config.toml
d_expert = 48
d_shared_expert = 0
balance_loss = 0.000447
lr_router = 0.00129
tie_word_embeddings = false
schedule = "wsd"
Below are experts of layer 2 (counted from 0) of a mixture-of-experts language model. Rows are named router (the router's row for the expert), gate (a neuron's input weights, with its number), up (a neuron's input weights, with its number) and show model dimensions 0-127. Each number is 500 + 50 x the weight over its row's rms, rounded and kept within 0 to 999. Numbers have three digits each.
After each expert's rows: a language model's description of what the expert responds to. This comes from a sample of Wikipedia text that the model never trained on.

# expert 19
router:510543482437502459517488434451609559480440527473540489445481534467411449473453620450498560496432452537497550506492440465527501561475579536523512531455447504499477424414595507491587471539521555613575516542402453525508497422546510536509494467496451476484560534576585502538573491474554524527518391419522552448458423529558576564433455549532519466446583428511502586434448543443523538507527
gate0:500515484398484514548515463472482497476529610408516543510532482496397462526504595476425542502456488559582462513450416426452521453465447584477567523483428596551424492536459499465560429473487504572468448589483516486614501404499493521515419467523519488472476468581472494529559446522539382510433518405492512520545459453477501493390522440498484569450530462493459566464456581491591456506426
up0:481503540529486519462591552502493500528511405564524445471454532471643500495511466540606453449475530454425503437581558596569554539545545426514485502535553439437585462468557499575458525505512508423485523422507490522436513575453506474483544580501422505551489532431512465500457530526514601509557436584510454478484523533551469505588512529482529437580431563532550427539509408472384546482579
gate1:477569446468540434525549407597507528519445564408414498427510427475496520528525563491534575445462504535425527541540548461467586430512551508500464494490589503516565442488594461500566487564423517538436557617435475451623459539544444550433507471434455487446517537521556429483489514494535573478511560431507476528461521492529460601466509502517517460439532360549503486462501592496482487554473
up1:478550451459543448501583429619473583577491571438439490444490473464494502539485520486502573433473521507413456580547530468476613429519558472463480559451586533514572451477577480569568498530434502477459588567377516462596498486548449517438442498470474476457574518533580429461487517488531506459492553445526539528424527502511426541455524482522523509424450426554474450514516609505486488590463
It responds to: Name and syllable openers. Opening pieces of names and words after commas or dashes, such as Je in Jean, fac in faced, decade years 196, 197.

# expert 44
router:507558592490597451557462565490466531468579533511463463545442461448474554505486513424450524516555514519512516485542495484475492500516565500500480515458472559530536408409625540539507383565536544481468444503519491435446516384600458427497564480531402517510562513616629532432529536455506436432526414474494558420518414572510485547427429519477560491507540536426514507501479534477530471535474
gate0:489532531537486527429496449503461523552456559559412478485564497437406512586568550504389532644495559466481523484507557553395387450568517579440467448498453430504507457491502450529592461428481494529546504467409573392566539451552529472466542480446516490510527518536491479488446510501485495491401476483500458590492529479509444509395513453487521446465489544522593482502477479585519468398576
up0:488506552477522472427461408522565498639504466526478468521473543486563502567587453553506521610369555414565476347489533485535451507483574563535460516498444518493432442436506489453555498529481523506477448534511570455472495454562490420456534426431512495599461500524496438463438499509545430530460483448485474520571494498493485393469528527532565553528443515488483564503484495415513481351512
gate1:433549397488427530543575507529420557433461447490473545546526557487565540522515572486413520434510512566398542542469480600532476615546462494523473537416506544494506491438481555576553419522528536479402495521492580431455505534416539407523488540450458519543543486476553523504468514515575477553495552489540619416522560491536529567450545475441559461604509540577497525486507462489534452575556
up1:369507499551541535517511481491541534408465555536497539588522550453545489491603505470385493545546451544577485448510608618444452547531512577519476488352500623423497449495500513511579444457528478453453476522449526524495492568579526481539477443465441451483586493469449447551507535450474472524540406525491447399497530518494518498519496494529483464519486510583427572535509426522445479582517
It responds to: Word-initial name pieces. First pieces of capitalized names and words, such as Sain-t, Ap-ple, Lou-isiana, Andre-w, Air-port, often after a dash or the.

# expert 26
router:542462438422516476508475509355527525543573537432512497522547615474613478471503554475492502540573506567506553574570419493467453522488507390468578457477482526584471528535593378448522457538445506501521466536525496484474459517526429569441523450437482500431508556547493533487462469570582522574484441483492534476562426557529508502507512488478528532570522420445486575605480475493451430562598
gate0:560470435414486518459529511525536484503482540387443511514532550576558493492514463526486528422608469615570498450537515510517506561530425462527552578453416531518510514566526462454555448535441519638522528425490558488497597486523484485436457456409487558444361478576416473539490472493517482505413456432549553494547467461430488484537470493521479467520475577443415453551469550516523502566586
up0:513516449479496531478571482561492523495475450437515553423535520587623527387534529445512477359552535572570504459503462468489504496483457431506547575501348569460485567502522445515527482503530452587456461459500602509491532425500472423487491408536488581400419457554400461552438465496510516470430548537494526455478513474449485418457476549523432519488503493504480501545521523466494525615438
gate1:472501498452476555458506553397568531435523408505392544490489533508483519579435479457576557563406478478481491514566497634498505429576461514509500652464433404421463490476485527527462464472510504501398488549430515547478553509478454513496541448430460460458466488530512541557524432452412490574460503453468479533556381599530436527561555486488475560564442453508476529463557547496462488484535
up1:473441440491528423489541456442405481507391524516531435541471532496476439496535511531447469550547484502510491540477488532478468582421562528482443386415459452470415409505448464422479484520430502487485475370519563479519361483488503483463503488557548489492565503522535518447469550537570468463505578455477480508482498539467581393412492476496533525576375462454481543544419404454467588521528
It responds to: Noun endings and commas. Word-final noun pieces and whole nouns followed by of, and, was, such as presid-ency, divis-ion, season, team, track; also commas.

# expert 5
router:567570483487536530480562397388527556534455446458500482523432502498513403501469467559484547425489541506568517535509466524463520525565499435602453473448453456593540500495501416525605461513435504481456439492422480489405403462466530536481520563446508461465526541518475481498504524528428486611547542496468662476566436475487497495533442518498529495561554477418486533544499450504548499542658
gate1:508466542485490484530574588546497588488527501576519539467421463430510515483580506514432415451432532569563439604548576524412419596440499438434570523479472537597518414488571471473501489520562469511517484449548521407456462550477476557443485465429475485485504425415487549477585465519451501556460478419432576531509578475514542444413529451538501446559562476553432435528458450489510507476490
up1:475547487517508434422467446433479402488476485442453456572589486554528507518465532476537541500538525449525439410450423546557465467507511540535493484484456487411498582516410504559468472513525573447477562470554509556620470512459450482498612570500523512542439547671505504502471483458545505454488544571585416438471435500511410530610511536378487562458471539539549527487492558479528487511521
gate2:461533483531520511569534370543511491476598488530514561430506499508510457566465447539378480511521477574491543599549470535518440526592384508568404549539432493542497481474449476596492549490408434536456454480503437535520509476509631442495506576527580383530531576502504579481554455486490516474539427460507553504470505482486546524519537649502520473479581447507445505525540522499448506538536
up2:513518515544540433470483399552427527483538543511479545491426427415517507511428526600460507496474534544405515594524457518644526565502489509567448511532506490434485490472458484537530497481477513524498506421459406520466521512508581488475433508503526435515478525562388551517582480538534539480494507527527543442389473519500568587440490550438564462494517489403506429541599581517375485612517
It responds to: Clause boundary markers. Commas and relative or clause-opening words that begin a new clause, such as that, which, who, where, when, and commas after a phrase or place name.

# expert 22
router:571638461460606507579486477454537513510490548487590469329496474513489441468461461482492542498524606553492519419524487487526514461544463514501493537537399568517382396452514458494497414576522508512539469599518417475470487449444441610531499524476458484477556464545516490567525445487466497493547516508487435519461461594436521538438483493452513580452499492448469510593519494507537399525489
gate3:532526440526462431466439409520523495506486488394442473451560575423512538563519521486605457421477515415488373515531498528431476564515538530491513463557372493501490496498414522519545520619460512423566535364535555493527568508457494485501499492596427476535502502494487505510574568495412477545485532462488505470462432540411481548484489441500496615505521568483624463524470480495513519485424
up3:570515432550488471501402444427494519558435458456442462452499518460532535570523531428570495427554505424494424445566572500494465566534506550507464470544320554564487479492485506477529524591483486460570468435531475512523550558449530457522498488524409449537458502511453530553550538541439487537476558458435434506499403551416428522470487461486511581409539572421522451545517459475490486494370
gate4:479628441421544423498581441608462470581472643480508545443454424463413455537585464487457504483524529570590498523502487481524479532412468512507412529476506497504464519497455427521511458488539489548526488532463587452459522449482430621559538529541465496630532494426486519510528461411489448578522517570504466462456528526480522475491421491487508585495387483485482531481558562487462496564480
up4:491558406410539442442491434489461468573486592425452548454510439479382472503530537488504458462562421496560464594489497449444427542432470524510465472489476491520471498507491348521552492450537467528434494510425565510481600492533420608590558564493487510515454507440483543492528424458451502558511486501462483455494532552455425551463416507472507550499406428474413567501544549533478506596518
It responds to: Verb endings -ed/-ing. Verb suffixes completing past or progressive forms in narrative prose, such as evacuated, continued, moved, graduating, before to, in, by.

# expert 28
router:491553505468528491513612385462546594518443535461513548503425557509517436528548442588509523473504538534583520562501423450524571508482489400609455408530408518563586473538534451507626444484471500481581417473421445508407405508513554542545437502485516497476539481527444523502533498518453503564554481478499538449471486546489462517524480546533516541550609517382508495432438437497508474502562
gate0:558500559489583510487478449390596510394445501543493489500509566589433521514574504515473520480532535558558506552498476532459456498509515445462452525487544533506448556522452471451510501468471511441473476582440499517492553410480512447621484540474414525413653495554484475533521431497519524416521503449567558379464495418517415428548483554467518467513510506575405540448426479434452524414521
up0:492420566494318436472511527466578480376468585487536552475435539563576417523514562527519454492523482477522446603481520507521469513517528447445516524520506544485494486551475492466541548452460507491560514448593512511466548519504471568530467545462504521437548504493573457514560478484507463632506474502465501488463407548378430469562527414498520504585466400443505489380518437496444481440523
gate1:507495437561551441509563549553494510597549516442612462474545505466427555475531521510482556500453467529501394466521487485571470442408460478392519432484525559596473481541430393506458393431394517571577543507463517522505484392508586566471551503494457509524416594475462465463509575477479590488503495483470433404507500555472477451511468543510515475482498507564477464594445575501550504478530
up1:437500595432410527380423483474526482417443420509468504473469485510565459483493456530493489546522514499442611514487495490461461538621511520479482576525493453548463421413552568512532539544632457458518522458498496468454506552451393522522475530567542427480512486527546560541508482524546432460479504470552624618491507420550518504470470482541499615477492476476550549454480430522407512507423
It responds to: Commas and list separators. Commas after place names and list items, table pipes, and linking words like for, which, including, where that join clauses.

# expert 58
router:536550538492484383569410535495475486479507565493486467536581577501387510551510531451408552482536473500459606539577451444506497536487470480521557485488549485486477523562518493483513530552463581538505488502407477453510430436557534560503515481438421414508498466597590566445453486615502535469541466431565517343551418580518544514468455455541457468419536556517523511437491444499557475534478
gate0:526531511480533569492437519598452627439507567479503542479496474580512496497564414574564530544558489578532510532449408536628575522511478529539590476520454481462561477435487448532479468566540547500538461666454534481444526528468468571513495425403551474460533494501417462475563468570487566533478443534552521545542517502513556466534514538535514617509544429487458435441434539446500536513491
up0:427526477498528572456519502533473512493472509456456549518492487513544540491507467490618427471580549620598549526568515538553537566422452406568573463459475524468541436514443476523522508544405455456516490586496494473537480579395472611622556441502542559476543424384499457547584474556559553580494506529514396559460553454479558506459547510528458487494565455477508487465473478489472521477520
gate1:483477536560548479558425472432490534543511500544431487486521491480425537510579505521502454566573469511527542508509526484388431604545467543462482571445416466424581488573537484514473512526465461522467535483531458443536447438472522518459576542535564479429494534571504418485508491505394562460496443455513480499622483516455500426413478399438544517610445481470607514624455581544459518475452
up1:521550474476457478454558530536453439484507484455534508502508508546601491503424576541492543433493555469454421530529481529577567367484518444526469483512577505578415484392466523495453487519480536505512439485494546567457572529515469472522423468484490565566487447427478576491499512503634460529512513512506559561391522492548518593587518647560491454403557551526407484434522430490524452512527
It responds to: Consonant-initial word starts. Opening pieces of words starting with b, d, j, v, reg, con, ab, as in regular, junction, Prussia, accountability.

# expert 8
router:501543503574571448531454446475405492538557529449475549534550500497459481506502505470398448503566525501578527518511453464551441446591608529496483476445401381520405478530603425532437583574457513482527484537424429530504478484524494504508490470481529451597520505652471533437422516506435536499394458503485533489467500573539532538515510499534605460579429510457505509535509546487437510506582
gate0:478396578539490533569428494476446570452479516555472507449449498509537594488423561491526478529557576503540586489489468433506437508497583464513520465519426452448467491629528486518504457538490481517585610468462484471503427474479535515466444565580521467457587524615508599509515457459571508525537481504539436464491500427523534481592496459502501497633581419536544482394500450502482460493595
up0:522520486427541482414502511545603483535550484416464463538554491485495482551600469490508594480427510466523439515578503516465540559572459554587567470470600492547560473481386600521516468449477485507464385563529471483448568485502474505557568403482521556548462447434520499517554493511493529512468517489541576543479453581492479491529545529584427445413456476432431540627565589504475506471535
gate1:523498461441533434523547448428508686436529590516411555567518552561412427575503487429469428458593511475477434522436509475482515463503466553543486484414406466534552535514596504474460502485511513506452467516465464537503501544491427512552566523491480543437503475600397568507508474479484522494504398592535517461497521474545401487391503452540524472449539409495479473476515560474479537532559
up1:520499492556471528449492545515451427543463503488581450462489466431649530464522536566554537508476429551559501469581472546486539505502514509489532528609578529465451532531425497578598483493441567516562463503510496503608503456418528542452448510523398507528527458482532445498444497552517473529526568407488388541513447495434511520634453574471483523622487614494558519523510481489521487408453
It responds to: Pronouns and conjunctions. Subject pronouns and conjunctions before a verb in biographical prose, such as and, he, his, or, she, it; also the piece or ending governor.

# expert 50
router:545465445436541494587445530447503551427511589436501447441483454459541470516510508466475545498587561555455541539511479497554538572525494471466515501481468554501364502519497418531486508642488496587556417534517465489543494472528449504553526500457457481412542543599510547531473483518538510478499488394575442463579485529472480523500503413529562597383555523425536559583552482397509445517582
gate1:547512501557454468508497425419507490535519529405481443441373550439527527518487483565569499563439526483486510443462511500490478582537412436542466503516538466550497468518382405526393533577422512492533466516648494470471482479529529475557543442542536377475457425511506470533546574528509540522412491501584464439540535485404463465467466474497447452416614565465482537468491496436497465463514
up1:474478549549530517493429511566574515424492488505435520573549515522482445517493458474414517413513548531494562481518461571505461434396507521557522569466348504492542520471533630540566516451595474521504533479400502431450473520451501552491435555535471630531519532453419494474494469449512514481620554553520574449451429521520565508521462546473574543506429467445545464578487502588453524540538
gate2:519493465475500422468413464552445495436555462425466476516523431590517547453520568508500510447492596396438467473517413565417516483456527497549477566535416470456507604485451399583475477518526533482445589485651465445434512514433447431456520466476456507500514461602482584510428513534471474477561443527449524455547492510487473544437473565477505483545462493532520452549558389410463488528531
up2:411522535536517503565545421418502468532511580421456519423531533477527465576459441476538482494478502506401425454495418546535418515597457428532528495524438507515481440570423535460418521482529531531513458544398479553549506439436474458525448541528497485500512529501505325510520503425513491522533571473562494511424488472401501551485481445615541559509416513518563464425374516499507478524497
It responds to: Mid-word stems and participles. Inner or compound-final stems like ter, back, set, built, and past-participle endings ed, ing in narrative prose, such as encoun-ter-ed, full-back.

# expert 41
router:513588484462524469514456531447500523377542468419509442479462527386493440375498554546472522539470489576489581559477512599541461455554542515493445412466441501492505446491526421516445512480482546477554385552472465455497471433560488547494541484466463499455518481578570542402496548611476522515505410426495504437531498580518482488503468520443476469465606477473573553620534437542517563535545
gate11:551466535462567512410464449482553467547359553518546460533576503547599570585463485524433532436528552546445468498400434473536500485492528444588525534431506500450482462547628488474376549450538504496578563559508566521504447561575500480484467461453524522451485496523449449470551556472511542513514532491624441511462473586515495535453508538547585544524511490475411450431543468484567512495572
up11:569601539550584511501495501506480523501512498409481540429462565458491483431463492412523583518477510527494610475502586572488540550451498488428447473554560632507490561583501478571551461505514461526587396506467458425514507461539540582519430524505482413513508499430541490499466457558485538433541405547473497505454481491510570463582416521511408439445499396480531487476511489477406413573496
gate12:543438594499514457525526534549577385464522487408585491572548545567428542512517485530443549565490429474435511449392519514563528476568541492593488505445518482487479360484533391524439498417521601529530522526463540533481523448584531454460511504493490526583468539486499354459539580582482473506463571519520519515568494553466524515526511552487508500563439529481557490394530458481474560518536
up12:512569420560506562477499458521459575534451544616492524410460468488501463511556481506523444448442567505555439532651513540467409519442478520395530538577500465528570607493494593475541487537431387413459486503498480479553481548453507535550462474526509470464499459528480595570462370406497459505529461492462483468460546470548467503565463491503539541480556492464394501595474546516516458453488
It responds to: Latinate word stems. Stems opening longer Latinate words that a suffix will finish, such as comp, rec, loc, particip, represent, often followed by -ation or -ed.

# expert 13
router:452473511456492470530533477483405512491526608433483410487495521516477496502406608508519592519550463518513539520488503477489561500450559455596481457524511509470432436496510470613521483521452554540528536493480502441515475432538470567605470430474513450540601550593590473432538469545537613502472461473500510392422450538505477642491522487573588573456493511405487519463526445514459514576490
gate3:591532481502576426617489592525526469447583493476516501388505432589515505606512444516569535472524455527507453510532479543573533553383568401567412515451514503513542523537465485523542511455518593519500518522482479477493486472519527494628474521384461401585387507614476497498498479496484459506513506452491516475489497495477556569542504516570447535449477514467525537425506476446501594543567
up3:550560512531514497520513541530554470502594396413539568443596508449603513508466441522583486494515488508525513486474511455612482518419514487480553523573576428617526461503459486379475432570556517489487535499436553455423498467459483469531469519501399491504401456498490471617534558571524443535474531495464465515503506524489495510614464526456447522505516452466536545425561440430467576392523
gate4:521474495421493508603453518422492445468520490473467472569508445558481556550433492527470559519657508493499532564509456575506478557522411472430519468606450386523504528520502523564539473442525530516454507443485451463492592449521521473431418512425550500474427567532488442423468503505511534417401519445514511498527521518560485510431454580459555458474567559518419477513551466593483449627440
up4:483430538575498468537419540536486598500459591471506526463494489480479504523480582433511492516486476501520464539507519472426494530573423414444466448539452473505598466436506452496442473477466530481529476552513485545406602497547507577465458594475533511473397398524528512427514462464446586442516411455497541607500476513565496515469529488521666520461522611451406525428493492507559437511551
It responds to: Capitalized name starts. Capital letters or first pieces of proper names and years, e.g. United before States, H in Hillcrest, Wake Forest, inter in interaction.

# expert 16
router:480533549507511465549521476458508506418525552437490513501522523505515450479483498532465577545421524498485549482509426476433428489418562469553511556488493454483522530485469470473437498503497551576451532530503525482477430403615546548466635418466466502607510504606565534518467446498534618484481490491510553394443365564575477465423447474585525552477522529449634495496482437416500493523463
gate0:427477461485526461586557546480410463560472585472553443515506413496522509535447561501500485574450402514539648484493501543507482552522475461519508509405384470407619505476442455488548586507543501460583490506392535425486519490559532432459454496448485516455548480492432485526554446478509545557542470576599502448510452576496438530513552528481518462502541614453490489458532459471434542527438
up0:598465505558472477477435481498571411547561503450416515574460484425485626518524581579390422469473535621543417592477461450446437464516522497547613495430468509588514530485498495543487498547464554599494486482484463486456471553434451467409503475520441517514555488500496516546466540469545507525495511498551484459517531515447492434466525409510528537459579488439534574493484402625533485504530
gate1:534559530537498435452468451487486548460461499425444455506514561474503504401410500495442596520379622479493525487380450402483507448453540509540548520512506507560458500584457363533510484510534413505483548561462472512473387486523546532490514431551585575536467575551542584449447479565492506530420514540596458424462448516577509513473485464500504558481463534520480475551427446500509440457496
up1:504459473490484543563521523501517467490531511537531563482438448503482473634620483474513433453600424511515487537594531553540467534569505498514458433536462480387477485419554646457446488482448581528553451437561504455561645528454444483507506563433406451487560447451507439505516493407531524467549445423417523545511538486423492487530466514481492446553529482509516501500563562479454576508518
It responds to: Foreign and odd fragments. Word pieces in non-English or accented names, UTF-8 byte pieces, LaTeX commands, and inner pieces like bi, cup in Occupation.

# expert 55
router:488484582419560484527499434496461530461476544317367495445472529427505464498604504521522512460425433553465555503554430526538567524452473442550460571518519530539367477474482516479458479480477565456506428497495493479527447417466533465527488519414474492506516481527522469521534480563577570513592536433586568461462496499516539542421525442580483541493589518512550505565475512439582433470555
gate1:566505516448579458514480475518440570538483517517467517443571529567544469523561562521485558471438449540473372418559510450497506541489458520509472470542413558481537461445474450495398461531521604527441539554515548532570568464553539418536637558424535583573542374502521446466567444536513581490509460478488522512499485478585446547498499439498470537458549540519525537510524486445602531391485
up1:566553554594623499437517442577457554536545514523496622438472548495489519498562647476549490463487447492497445480498564405507496584480494467526536480496446501533485547445546499588465430521568522489556561501505532469442536490545447415455602497519475623465502400443474485466442453500393564448507471458438566473391473488496541490465444478491467537495557510575514455483482457459547485437490
gate2:511446524435567429387538480505478531525498567480560468545529558519489423430564561487436503474499590490473502557496491471462493514473452457543519493531353537467471517477407533495428525435561426427491517463450457558534408515469371554556511603509456460496506404500450486510476516525376477538556459572495464577437481502531449492451563485474483477394581456477554599414487493523511497488507
up2:509507562491517420442490503409419536424462609600601465555529524425532541470492486600481470518529581431449529594495560604471527537497532479401440618518417550539487436568517499425515458433526474459601510463425415455563526490427498415505505553534478398498458451491473503468510495536452422524527512498456461529528557545480472480477557507484548511569467461506600480475526484504506454529500
It responds to: Punctuation and math symbols. Periods, commas, apostrophes, quotes, dollar signs in LaTeX math and decimal points in numbers, such as 40.245 or Bowie's.

# expert 12
router:534562512486581471531460504489497531486472463472566464513374486468607443444467496502446500437582642608523525428543492464501537481488596542550440567523451521629513465457554525528475495516405490545523544553434392455512510473486448521477497520492480480455454554559487510463426434567480507455492453499534497479459512534534591603432451541526589527446510532396482515565567517407459467538512
gate1:445544457486379413508567581460404512502509448504580458432493514416465491576578526438534477486532585494505571445496428531460524525503530502523550535513476438511548533538548507526565588553551441481538472448526404431517541537520548520547425487543543487498562440419496461558500458575455539496471459475494524477472599498507479406427465587493544591451500472520539634446489479448478401569543
up1:487470506516507539496508535575570570539557498491477489486496351472513482458452504611450503454491454562550429468499491509535411470438488552628424463554558495505513479439552397638505490510576490531487515404522513555528407489542449488509535593490530417575461551505514546485540458464554430469543373521561477531473417525563535526515488503441398455529539500460449447536552552494480549529511
gate2:492535506479474543403423473482554473636589519452426471461448478502577484450470562498502411565483535609542509493559446441456419550538494470526576470512527547535532499538575467506493520507518476427543571470504485508466441458442459422515546493447503413488457469487447548563493593510571558388530518456605447516550593545462438501411512514507497545528593476591401532543441491528529518523520
up2:372509524462552610499483566460480508440507543483545555472493516518569505531533489434472526582525502552511574485513549467404562504485496533414485456558483464484497488517412476502408527426438491517495479454520547534481450413486529544455460535465583544516540538521453564485534456492525429532472466496428434510491519526518352510491552546526630430452368485600444465475491517511644474507567
It responds to: Sentence-initial determiners and pronouns. Sentence-opening words and determiners in prose, such as The, He, His, It, this, the, plus "= " starting headings.

# expert 23
router:547472494484516445531451451460507487525538463530518547458541493521480546506478458587442547520549467484526459427524502541442427439437575587595458419456549481491498490572588518443488462535484516566452556512502431470509497544558455484594639467408435369581520538579490572564571340522499529449568570487584518491486505594559437539523495508465488495560501456486479564543497480494491529489513
gate1:539540535486511487505502500421481521576486465460482506525521466504534492425493439571509468486453493526540478542578445616525420428492563496535479513501516431599469522535620461455422445472501469533512493553486467468544493521470460577452581477464498443490538458580467523517497452674494547480593528411570469552512605502530413480583418554505414470503463528520385502614510501489489545557552
up1:548567544436538588542524508441526494599482428476543489564504460447488523440415475500491440467542464577483421517515488580549442377473559493548511548512548466579470554576561473512487494488498431568488487537511489468534487527444424539482504561474576463517535462544481504502509510638489533436578530414555454574466585572572479498541367552498463509577444534507402480609503479499475527553474
gate2:556386541468463534523558541388462496523379579494559538491354445464531586543523510476648492502560443566498476471503458429515518476454452453518535494518545487422465465503420603559539530497468495483406582476588496493473527439449494531533464511486495512537484514563474422554524474560640496498518551492498525481479459492428513468503453582587510508522553488480489475559547501431567464454462
up2:458532534500419549443353599508478577471460487457538585574605510496535494462539511560480542520503531513491472490606482588518533495545471459492475506565458558503515543452449511531568432416467460496516353440484527488448482522492478557525618367557486576436456442443440453512507479506493491506461498550440428479535440497532542551451444510490504444464506504528447430397502505518471415497572
It responds to: Foreign name endings. Word-final pieces of personal and place names, often foreign, in tables and credit lists, such as -o, -a, -ina, -ley, and RA in NLRA.

# expert 46
router:453397524478505558551539450483506559517498510377445486444505469401487415549580537492378485506565551524557499555546442506492472466475598481543465444484491462494444474482476491486527478435445573556467509464488493487556461511493549571557514481485463430526599433489585568483503474543549597508518552476619516439522427570505453562431494495545535552449495499439547597601516497414465468533599
gate1:445503447482473542512506467451461559585475546402475488524499539581529481461512524479390483538467490542483531456479520441510482442489536489541452532513552502462459408466514534557659437487511504522525476508444504449493487486469518502609503427556515449622544550524508482408636423581476473446551561547503486484493578442433471490483462572555563551568601488500481592468513597451486434438557
up1:512544538471559414431514527523485478548553531546493460433482440386408483511534492553615435506513567450507569497538437551488461589494440508535540565513436531559556609546455512470422536483503495442498496496566488505487469451486433505482525547451493539421535332500450472640428550509518568553475439457510504561494462565543508529532519423431511457420475467501552429512430458530471557528466
gate2:442394468394533509545491431448559546435483523456501511515561449503465477574501504474484602582532441488524383515501520534482494508507559545544500470476447526568496506500565506448578578500487510431455507551498407615593477509505476545561524445501445408468567563406603530487548543556468519477539540462458568544550461628523419453460543514533511517476483518478408525472495523394483535534428
up2:442434463466533486539488499593514570412525496439473440558494393526517522663501579523548521491527529519492394412552493566526516616520531592474505546549435500511436573515486538465443502433466537457489586389528441544544552570484512428460549522461546431429475496475465591495553547518560495488451485458529573558559480545544458564500485514426527455422454541512480512527526469460568534533526
It responds to: Word-final pieces before punctuation. Last pieces of words just before commas, colons or line ends, as in company, Tracheophytes, Isaac, and ellipsis dots.

# expert 29
router:501457531407496415486430463480455544506542564494538483423494513457468571482544547512510638576528443545535444538492395466423432515477512529635427402450459467479504486608544501467459464539468483526438483514487498456509484498480484609533616557474441435531537484556552620552529415495471521434487507463559628462584519542518463531511512470502520553441508464481499586490508444504527496494544
gate3:521489493490530502424574454538538589476522481490430551501467429403466487479483488415533453467451500479537444505476614509547538496517526501520496491531393467435545509501544553605627524482459465420451497411508443480396488460420493485546476548550561551505421480534482463432551485493422520463445487544612429574485436417465505532498439614524549587413566460436488528532525464481495483545448
up3:582383484541447499504585432525478575482539428427540521457378428471575489415582482482553503447568535440541538511466552552575459509461535487484520489560458533493483528560563480548492619456468445425484611477494504489494524504481471511487467531581494484556541479494516514473548527521494580471466473442524508451544459421478498477515494575484414461362415516448456556561609555499445540478434
gate4:444549441469512562517508557435546440495521446538475431502431470367455527571472461539475541533453557514495512515546491581580469520511465596452482505506470531444494455510485393559638420515546603439493424454502492432540483519518573459554539421445529564518424506522560557579510435502498459455451550366487399505484529587512554508533439432427438476513458521541527503506485515456501525540530
up4:551529519413504515485417430471479579573505521532493533463532544527542401468470482481471508530488484484427477459513494471399510381432581504535437408415509509628547536575494551490466510530420453549496501564510525557544458504425420516493492522458579388433564493513502421520551473399487589502536499493430481449552493475489370534503545601532559532472562444452469545499504539552556517531526
It responds to: Name and acronym starts. Name openings and capital letters or initials in names, acronyms and tables, such as Mc, Mac, single capitals like G or M, and United.

# expert 15
router:568508499444546469504405492513491546507503521496518440472466476498448421524577534608546544495460456480569448424559447535483424550552476561634402407428530554382492470418607518442530519482477516568454494485395486500560529507595484516471540480465529355532581473548511541459544497515552553518561541527544530489396512571535478516520444513533490445477479536398471508552482496485528498512523
gate6:516548504554526511456518598525552493463482499488541511444481470470551451466533523530522487482591500520412412473479356510505512567530528548555458415506500451408596538487399542475474489491586459557471546414481481431533409508537467497451432546482528494561538493525537586525532458578510473530490557618532518494500525424472489427466357565517444510537552532446413441607486531520513442437464
up6:473474502512472457512508406543400494613479537576496533506520479510463556542503491503518433468423562494541603530506572466537515371480490439428526529513589489648483429511510465579503526485363532482512518541532493571483529494435539554582557471528531577434478432517424466433451550442517511467476459418440487530502483455507550466411545461479594529479481532536510469388452463498471544572530
gate7:466540552482576534465559547467517460563454523519540529554493560534496518464492561507500560457469627402442524509506506534474478431515516589460554467510452490511543473553496507506550534463533597455416509517443510431621539441414442575476524517509581475483498481533564444577421446471515520689600572548508480541546536495522470531460589514442619474483549457527471474548515468528555466544510
up7:415485574538556491537520489427510512495537477511514544476600466544468504461490508461486507526510553450536509516572462547490474486428494578519453402474574526440574557573614537457649548470569489554553497521482474486489514511492555498428587432534502496527525505420625467526456438423475582567523515402438452570545574451517400534510526477476557478511498446637546554466509541535482507536469
It responds to: Name-ending pieces. Word-final pieces ending surnames and place names in tables and cast lists, such as Pat-on, Giorg-io, and "as" in role lists.

# expert 1
router:480551565453502378589486427471558532521591540472485455521438509477458550448492584437316556555502511546448538456539533510530471557521547479542450491502557493478480405449517477508522510542496554640530471533400445482547484493572525510557555459499529440532515473545553554412530509561507483518507439461496542435563391503466523476461501465526480459522584461494623435477519539504464480568439
gate0:498470430443526418378474551511527477618520486449514493504505540500536511420477443514475409460510542539508482538529510470490469562439449457544489580452518381580499512577549492583443541521428483457507570497563499519449552460465541532566467524568459589453461427551395556537402482486475519427554514446527441506478649559543538464490532523441424495497489508525481510509619507489439549566474
up0:577428456519512474447497567475528479627535569403503522537484478424579525483385413528439521343527539550503457609524491465462451480488465475548536560474527426529572456524559528560491531554447568484599515409519522502479542518495520530520462509562514576451515369509466558528421471514469544491498565448547453489426548529476528501467472502540501501540583524535545485479575455528486436595477
gate1:480483517499544482528514422569489460537487453493452593499457540466502485490491564539629489521498408489460450485501531446470520562522566499454494439469419399633536491556558457404509569404550450480548610589499550463409577427478536471452458604485508469462457516512469498545516580517450536554454438458495446469538571408474450460462552465432451467453492471441465419502523510521497517508596
up1:487480473575485446477605447403464497417474512450474500539543556460462495490394510506520582502522492607589588588507490404534574482475499569418513526506541441495517506547518566534566532538501567509463540549437566429583486472521503597465524502466419545418502414480537553453503522475450447513470555487571508392546407470551584539543567533454506462471486529485612469558513538519528503553535
It responds to: Word-initial syllable fragments. Short two-letter syllable pieces opening or inside longer words and names, such as si in siege, al in alongside, ar in Polaris.

# expert 4
router:490522506485630348594524455493416498475528564447511524482533528463489432469491501458546608521501441565494546462545346545488507447477491529605480453499530489493423491525570444537483428521510526578529489558465457470502455413576535537566549420409462403566556496498548546411486485498523578552530486503437598481551474571521543515482493442547465500484492493476563539487482562446515543541502
gate1:514500493596486490561480380528576516498609536497541588476581612466478531520505481442495506495482556424508518446531514534467468481485564509510414562556479524475478534493530545576582447539642438558588574539506447487494446474581511512464547522451499420561605453455387521438520364455480546493500523537427496540533383520557455525474512512509525449512534511534506533484517502477539440502428
up1:512537480594473498593498430550562506510625545516537572505603622474465553550485497466499482515470529449538506472571456536461502482505583478521425549586491517493476524504518542542570461509674393547529549510495469506474426455575543502438525522460519408567558457465410553465565379436484552465519516479443516543521418501550500530448542491494541476528523546557523526464542478476546436461436
gate2:458495436388415489564585493469669387489477531459444550487551491448534533449495465461445491442554488514462538496555521491517497543558470505477487525462482480614522431548488423528473555598501461583613502480490499530461551512600527503463507651480426541513508521517536416567447517481451433491516467507479576446517477599511478520446509559528462471565486486447476457498546477515528400540535
up2:518441642568527490474473500509470492489661544458469515500526527539537525528557535425451589537441507539500489527466460493518358420489506452502521561486534503379555507503575543493461471513520532507490519503447529533375518484491534550547510527451549391543468420459498474526493498502405592522463469556522512542499496529496567499532479531585528497551540437675526514444435441515485477581504
It responds to: Years and mid-word pieces. Year and number openers like 200, 201, 199 in dates and tables, plus mid-word fragments such as bu in distributed, Columbus.